Experts of a small language model: 4609 steps.
Below are experts of layer 7 (counted from 0) of a mixture-of-experts language model. Rows are named router (the router's row for the expert), gate (a neuron's input weights, with its number), up (a neuron's input weights, with its number), down (a neuron's output weights, with its number) and show model dimensions 96-127. Each number is 128 + 24 x the weight over its row's rms, rounded and kept within 0 to 255. Numbers have three digits each.
After each expert's rows: "mostly gets" lists some tokens that are sent to it at least half of the time. This comes from a sample of Wikipedia text that the model never trained on.

# expert 3
router:123143114135105093107123147154119039113084134139131109120150096119182146124126123140155162127126
gate0:103102082167100125144152155120095118127125139158088164136154141098145149158156162144115099132157
up0:171136061121119146100159100125116148146118135117146119106151150112150144129131088121144107112154
down0:145155134121144175152139120113127155159121113153156102085126164164107136124111133155129122161130
gate1:159128130091134135162126095119098096108114120136135141123123148126123099124124150119110157148138
up1:178183134110134112130136155118080146142175115164084091102138114116108141085132138114139130120109
down1:099103140159115142150141112105142129124116165140110183134134153125061093070107111131133116112094
gate2:124116130116122123148139171118120134154139154158106113112145108105120117097109122149133063114156
up2:138105126101158109147133126114155180104109152153091166148130171198141133148117129137150093150113
down2:093081152115161116109162136101147135139119158126105148118116148080148146154126166119113136169123
gate3:102135136149099113128119158129145089171182091111152132115141103090124082140148164133127116139111
up3:132074114121133137137133138152133127109136160131130150190139149152142157142136147119153106137137
down3:120103114124090151080117105135138148129110115139130118113082148096122146088138121091133100140100
gate4:109145156124113136133175115137160156131145126132111142088116158120093148147131162135094112159088
up4:130108105159163183103142102181110124069135146132115162098102117139131120131098110121122100120138
down4:139128139093125109120121177154085110115094157124135125112061153069123104108103170133066120100126
gate5:139097149162143157120153127145096131068127126113120131108116140130102095133087109121114134149167
up5:114095091081129103124128117173102109160127147147147093118171091119103143118112140130114174114164
down5:098118144097155126104125096096158160160125158125132117088149199080083125133144132105116139111132
gate6:138169089105098108155140143153112171073115127094134172150141128147109158173087123104149078160134
up6:109153167073115152126112116127121088130143129188135106179087106129156096105134126127123168121155
down6:081096156114117135112110156112123065176116140096115121156113127134134100129132140164108164143118
gate7:118138090154082113160117120148103121143125189086144139080133122163133178095110121167177093113143
up7:117104167143146108180090134140133095150123202102114153133133145112119117130110137102106103146109
down7:119140112130146153092094109119124132160126088106116157149044117142128088100062150143093151111096
gate8:107108087137153139116118153134113090114107105112175124176100140163136096081152128138114115093140
up8:122120142127161141109138097152132127136132107152090109096152122114128166126132160080085139164122
down8:101090083137098154130131084110164119146088118156086110138134136132136162119121139117110115143146
gate9:101132131176114135169121144104139115137139168087147126139133133099087136145140109090140158124106
up9:139110170138105148115109123116116104122146154141103116147137100154142166135138112149150083112129
down9:148105104092110125084139131141172150127134129148147102129155128126151102093146132084163126100167
gate10:120115115144136124137141109124124143138131089150123143140127112135137080102133130121100175153126
up10:094138045145133109130171158081122122112102144117168136116100139123137128141142129158050123101110
down10:143108106105095102123155150146133122130090138166119119164155144131090154082143108103091142170112
mostly gets: "ley", " York", " John", " City", "ie", "ana"

# expert 0
router:092094116122109162173143156101136109123130161110151129110177132076120097134185054141144103136099
gate0:109147179169122150147136125118111145117111148149135116124098143113132081090113109126108094114114
up0:099129142136099122097142146141159134111127105181165130132127146131128105143106101116152095140111
down0:104163128131134116127127174115128114120111100111150118095149130169131123111158093104142143140124
gate1:129117103175180150157116136129147158149097138114101102153127143075095117076109100124132130128129
up1:181149160126096110129099149133128122137131108129106140143086093127117096095156130134165158104138
down1:116149136103101130134133123150160140091136130140126071125151123096148153103152158104120126109151
gate2:109140139128121161120145110077108133082139150139117142116130111125145106117114098170160173098146
up2:118111142152169123129098149148110142135109156110202144120109150113127134170118115126126083112091
down2:149127133101120140186135160122126163167158137125153157139089098130130102131174146076171114159148
gate3:135121090098118117111078128143122150139118150116134134118101136155142051120113123129156101161159
up3:142138131184136105102124128130136134180144105128132097121103129120139141124106171114059139152102
down3:088139127141156113079163136116149108133120125125105097133114144085125087162159118117114148109153
gate4:093136123118136125156129133139106147164131106130125177117132161098114146129166128184132107118142
up4:161077176166090135169128081079145159100115117139117156171119146138130123107137158142102125119140
down4:161123092130117181115155107093116150124149113104131133119174140088115156115153111120150128122186
gate5:095106114115121118163182103076112170136132129097101121181125115118139079126144127177094164122124
up5:110151191110118124113134118137103148114134104130144104125075162173132104108157151162128173140078
down5:107169136125131109104100123108128093132142070138152156139143146128161135112158141162103108164129
gate6:134110113186114171148153123134114136157129149119135126126123152117114106119123104154147113137137
up6:114117142099143130121121125148163150151117149125147096094159144148167139071113132109119162153105
down6:132136130118127141088115183135093101100124108126118127139126160117175112142124189124084131102134
gate7:112184117100174161150131084144105123149091136113151135106108156168121125156129157138126119150150
up7:116139117169104098123100125140141089114123143139123126068096165112121075124164104191167097138140
down7:186091148152115174058154108108115092111114128129126106111139128109108128108141136104136139087130
gate8:130135135134139143117108133132089119100145106150134177106130150140144100148133134153103127091073
up8:173153104104128160159083096105177128132143125121143157119125127146147107153116120143132183089148
down8:091084087118127115148137151153116093156108138147108161123109144142162144145102123165130189093150
gate9:117122149096108131131142127101142129118142082139142122130116157136082116116160128135123118164143
up9:140109148129150110126138113139154116108103087131117129147110125126124145129132127082148126119112
down9:149127092151089166105118158145149094120141102148101153155137163127126114177114127131120126153106
gate10:115156130135123116182124102109161085141144087136122155132087119121123109123076080127118134129145
up10:100145161121147125112096147145160100145066125165145149112135149104104134133080109122130160142167
down10:121123147147139136102118123158173167104164099138106108108114140156136128151143106125139113129146
mostly gets: "°", "′", " km", " ·", " number", " mi"

# expert 6
router:167121154126155177123107134129102119151108118153108151120145172178124088111114141090142112111124
gate0:128132138145165139110131146166177087089153125133124118163178142119129161100135121089085143098147
up0:111127135129143120139147123135102110106101115131156173143134115107120130136113104155123105081110
down0:160136097129133144087178124089137104169123110120143135134134153111147102136108145120094124091134
gate1:095120140135133119133128126148134129076153109147125112149134162120128112141176102141088136132117
up1:093097134141170141105136105125163149150095102142131131175103147182117130138105120137111146095145
down1:136130115136124111162095142105155146112100109115103152154106116123105122155159107092126136156107
gate2:166121111074144123129180132116078122148119112161094145142099138134142149083088111123140129158110
up2:114172097096121109059137113127096163117127136149127178122098112111130147116104135092102143127143
down2:089124163110136131124129150108112152154163125125107121094151114135118179132139157106105108103138
gate3:102085149117110117123105071090124082154135147158139137118097160113141117085138124162124134152120
up3:106147111145118108110122104106117116099113176083186113156191115115143097085126142080102125159145
down3:090154137110097169116132092072145192146132135099124110147130173087139113109116157088095147142153
gate4:161132128151154129149119105149124108149149144168156175096141124204167149156102147058136103128155
up4:105114141111168158151130156124131066129108119142102127125134101112136155091115141120128148114088
down4:148149114109129103067128131138142087132132141107079129112110139164116129159110165093126136173138
gate5:136121122145140119111213064094129143153093138166122109147127179146155153147108143117144106128173
up5:144126117120139114129114146134164131164116143147106107132134126151156165112120174109120146139130
down5:160091142117120114102132165150170121100174165080133122119118114111086133149136112123095166134118
gate6:139120067124122134158146143093147139131127161104132133145152086132131121120094129125144161138112
up6:123127157128109102135116169135091103126112157134137118138124130120140144115167112146134153130106
down6:129127131097165140113100112136123137130128128096127136103142120174088162154108116129144147148135
gate7:146111109120118092079107113148173123114130134134123125148071123123102134167143061168119123147133
up7:092130162133121128120141129101086144130086125086142143129155139175176131121147171108133126164165
down7:104108130117114095119104168170146124133139108148100154113100132114150123092110155156149087132151
gate8:111160169110089138141133113135113161127150125137138124124120110135112138149100109148115101120122
up8:178078105124143122129152091114123143127099108116141106108143137075149119131185180158120124124116
down8:099167122156133168119151141157102138120115109123116188128156163120149123160115118124154124116139
gate9:111106128094123113106139134164122144143130174114127192143151144138160111156126082135129146141139
up9:128159091109101142159120154119128133073125080168119108098118118174107105121122153153130111143154
down9:062140111148166128125101119104158131112119167140102134106133116136145115104148138150105122100152
gate10:143151120139131098131170107092087151124107142116122143085153151131135116134110097119175120148159
up10:161157099111169148116128119068140168151156124113163098111126131162163130125125180121137116108132
down10:148093140123154095174148093085141137121154125111137098100141133099156140114127126134112129115135
mostly gets: " T", " R", " M", " K", " P", " N"

# expert 7
router:117109131122159146114148078152170085161148119100067099123096143145101158138120120114115119089102
gate0:108124119095174113137133116134080149155139174116149142122113142129128128130145130129147157108133
up0:135131121192122105135165135100089147135136186129135118117136161141132103110157133108102145118090
down0:131149122088149146102163153136095071154081184101114133103151104132114079135179135099092121150117
gate1:139102103092129113165156148123135131100103104091092146163140097149092130155128108111111134091129
up1:110094128139104136142102151100152127120110141104118131123103192094166115110113089169122138172114
down1:099121143156152139124168125103139110163182090097119100139117114143146114085134142143091166176129
gate2:115127139117144119138107162121133206177110130089136156118112150133190129106077115161132132182125
up2:145160139132119139124124102142148134121133139107149187105151109153116121109130100073105123109106
down2:120143103167138151119091133111142127127129096124130134149113145117117177167147176125131129120161
gate3:137130088146170086129087129114129135141112111109131113126166119124109149150103098145105111135100
up3:169135128131118105169117100154096109123180113110120162095114106118105098081089093147124115089131
down3:135150096119161156134132107120138128059143161098160124096146159141120144085210119091110090114139
gate4:109120159117138172130151153153146140095128090139125132151161152079145102081136113120141131148126
up4:103158147188110124135176102154159152162166112133114142153102141138120116082126095160092109117137
down4:108123130137126129109159185103161135125100162104116078131176143145094122156101080166143131111155
gate5:110100154099129162089123130162183125159148133170115168107114137107119128133156114125121119154105
up5:106131156143123119156154127098149105111157186117150107154144114097141078137159144114131135154154
down5:069086148170137128129113169127092144149123119173164132153178150119173159100138119144122098076106
gate6:099168175107111152138130155148135156107120082106144135136150131134097127162139131108146136136114
up6:125131138103095121124132184165067114126093147115171151070155115112154105162110132118155161128142
down6:097117146148118107132160159129131158160117157121172113149132122123162118158133159140109152152105
gate7:123180119137137123142150122147146133093162095143126136109144128105119089093111158132133134137123
up7:121128116132139124113110143146157117093098124114126178106143127107107113122109182122105105122105
down7:146089163155101150169153161135113161091155161099130150121165136156143108136122141111145124151157
gate8:141106092110131164120106135154129127141148117103108129138119118082123160108141112132132103120133
up8:155145127149115170148136111163124169118157139136140132146121152150128078118163068112088084115136
down8:114112143150102130107137103121104153136138128157147085152126130097147112155145081112157072146135
gate9:132141110108182135115113142141158140151111140151121187084130152097081110100120116117102126109173
up9:183178085134106140117107201071127131099121112158143145102117104114106101100098120116140107139146
down9:123126113121108108131198150143148086147133107156152142147143127084157185145146126108122144168142
gate10:103120170087152153122173130083154136130125158119132144112152102141179149097112100121157126134076
up10:142127137147119134129073149130088114114096116161139076128123163147091135153104161136129131180164
down10:096125113115139147147062141130125140132119108133175132099109157110045155143096125155132131124092
mostly gets: " O", " st", " b", " Mar", " G", "od"

# expert 1
router:124110118192155096121161155145116136125125122131126128150127171121101163121100145102117091153156
gate0:119099145092106116082125116129172102150099119118156144140126117112105183146149183094160133128157
up0:138117144125101096128103153102128129137084124120097104119112094130115119114170143158133159096180
down0:141153142113109107091150120136165136126161115127132138143120130124181105134125082116127152178116
gate1:147112135134131086116136123099139126078100137102116159109155107153080118100135172137109144083146
up1:109115118146127166127109093123154133125110137156143110168115137133169133142109106128114132188123
down1:148119141125132119145076107133115089145107105118137119137144181117144122145113101140148124125109
gate2:129111146137108089105145116119196145136138079149107101121185121112112131157129144116158128142122
up2:130157138094123146150120127172119103202110123124107140127158147131132103103102155113188116130144
down2:097169094103103118114148143144121121160082124118161144105181146151153131129125104148115107095165
gate3:103118152135129141106116139154108120105123165126115151121098136140098139112149114137144136154132
up3:086102110160108145167098129124131137122108173175098149148113121157134150147137152101094132135142
down3:110142147125123134108126128159136130075115137119121143146126127088127090178108146113140099167109
gate4:145119147163128139102107136108189133169142110115093124092091134111107152124109169155136094094141
up4:108119135147161129128125140117191125117118151113129139121131111174103087155141114084138083139168
down4:187118121120099132173146120138103136111174126109162100152123126177146111128130102099072171142137
gate5:136152116184147140178142093143089142119129127110134143151108128108123126125115140111094125119097
up5:150148122147117147176142120141140119118133186117116150094101079146100124147096117105159077124076
down5:121086119102118142128117127120099118115107053182069128149171132118115062121148146129185166138098
gate6:109143150128152138118110117117158101098156159108163094126118149135081135134161161084088142106150
up6:090156179113121176065146126122104133147127161145113127092129162174108111103154149145138145076199
down6:099116146095151129150113109100147072114096118083130104137148127143161130075175098144138140154134
gate7:116112146108144091128142099164103130169118132119136125152151096118117184121144150126146134084152
up7:138143144124141163126188148133117051138144110167156087107151137148143148110093153129199148138116
down7:120072132130100120125131154151168087142144124105125103119108123198137161101124127134147143132175
gate8:085160142157102140136139099133097090141147103114135128108127128141144110103092189151148107127178
up8:130166136116123185161126060125135082152134106123153120136132136137184132093116128110146106062124
down8:113120106145136138108155144114140193131172100103070127133117155107160132145101178114115142143157
gate9:109112130083126144089109138140106141108164129112151161099147115130098141110159129119129151119144
up9:097125148128150136142125157173070129105130157108079102112135084108149099081120148113194131142133
down9:135097090103124120119135090131129158092096137125124103166142121107169090119139124144150115136161
gate10:136159148121122129142124144128111126108119096141095135125049147128132153124135147115140115083130
up10:124123132094140108096086125098130129148139139108137101121159103091114150085158138132125119118139
down10:126093152105124126107100140100152155127149091150156155109158133115142149127098124135121094160149
mostly gets: " who", " been", " would", " they", " are", " was"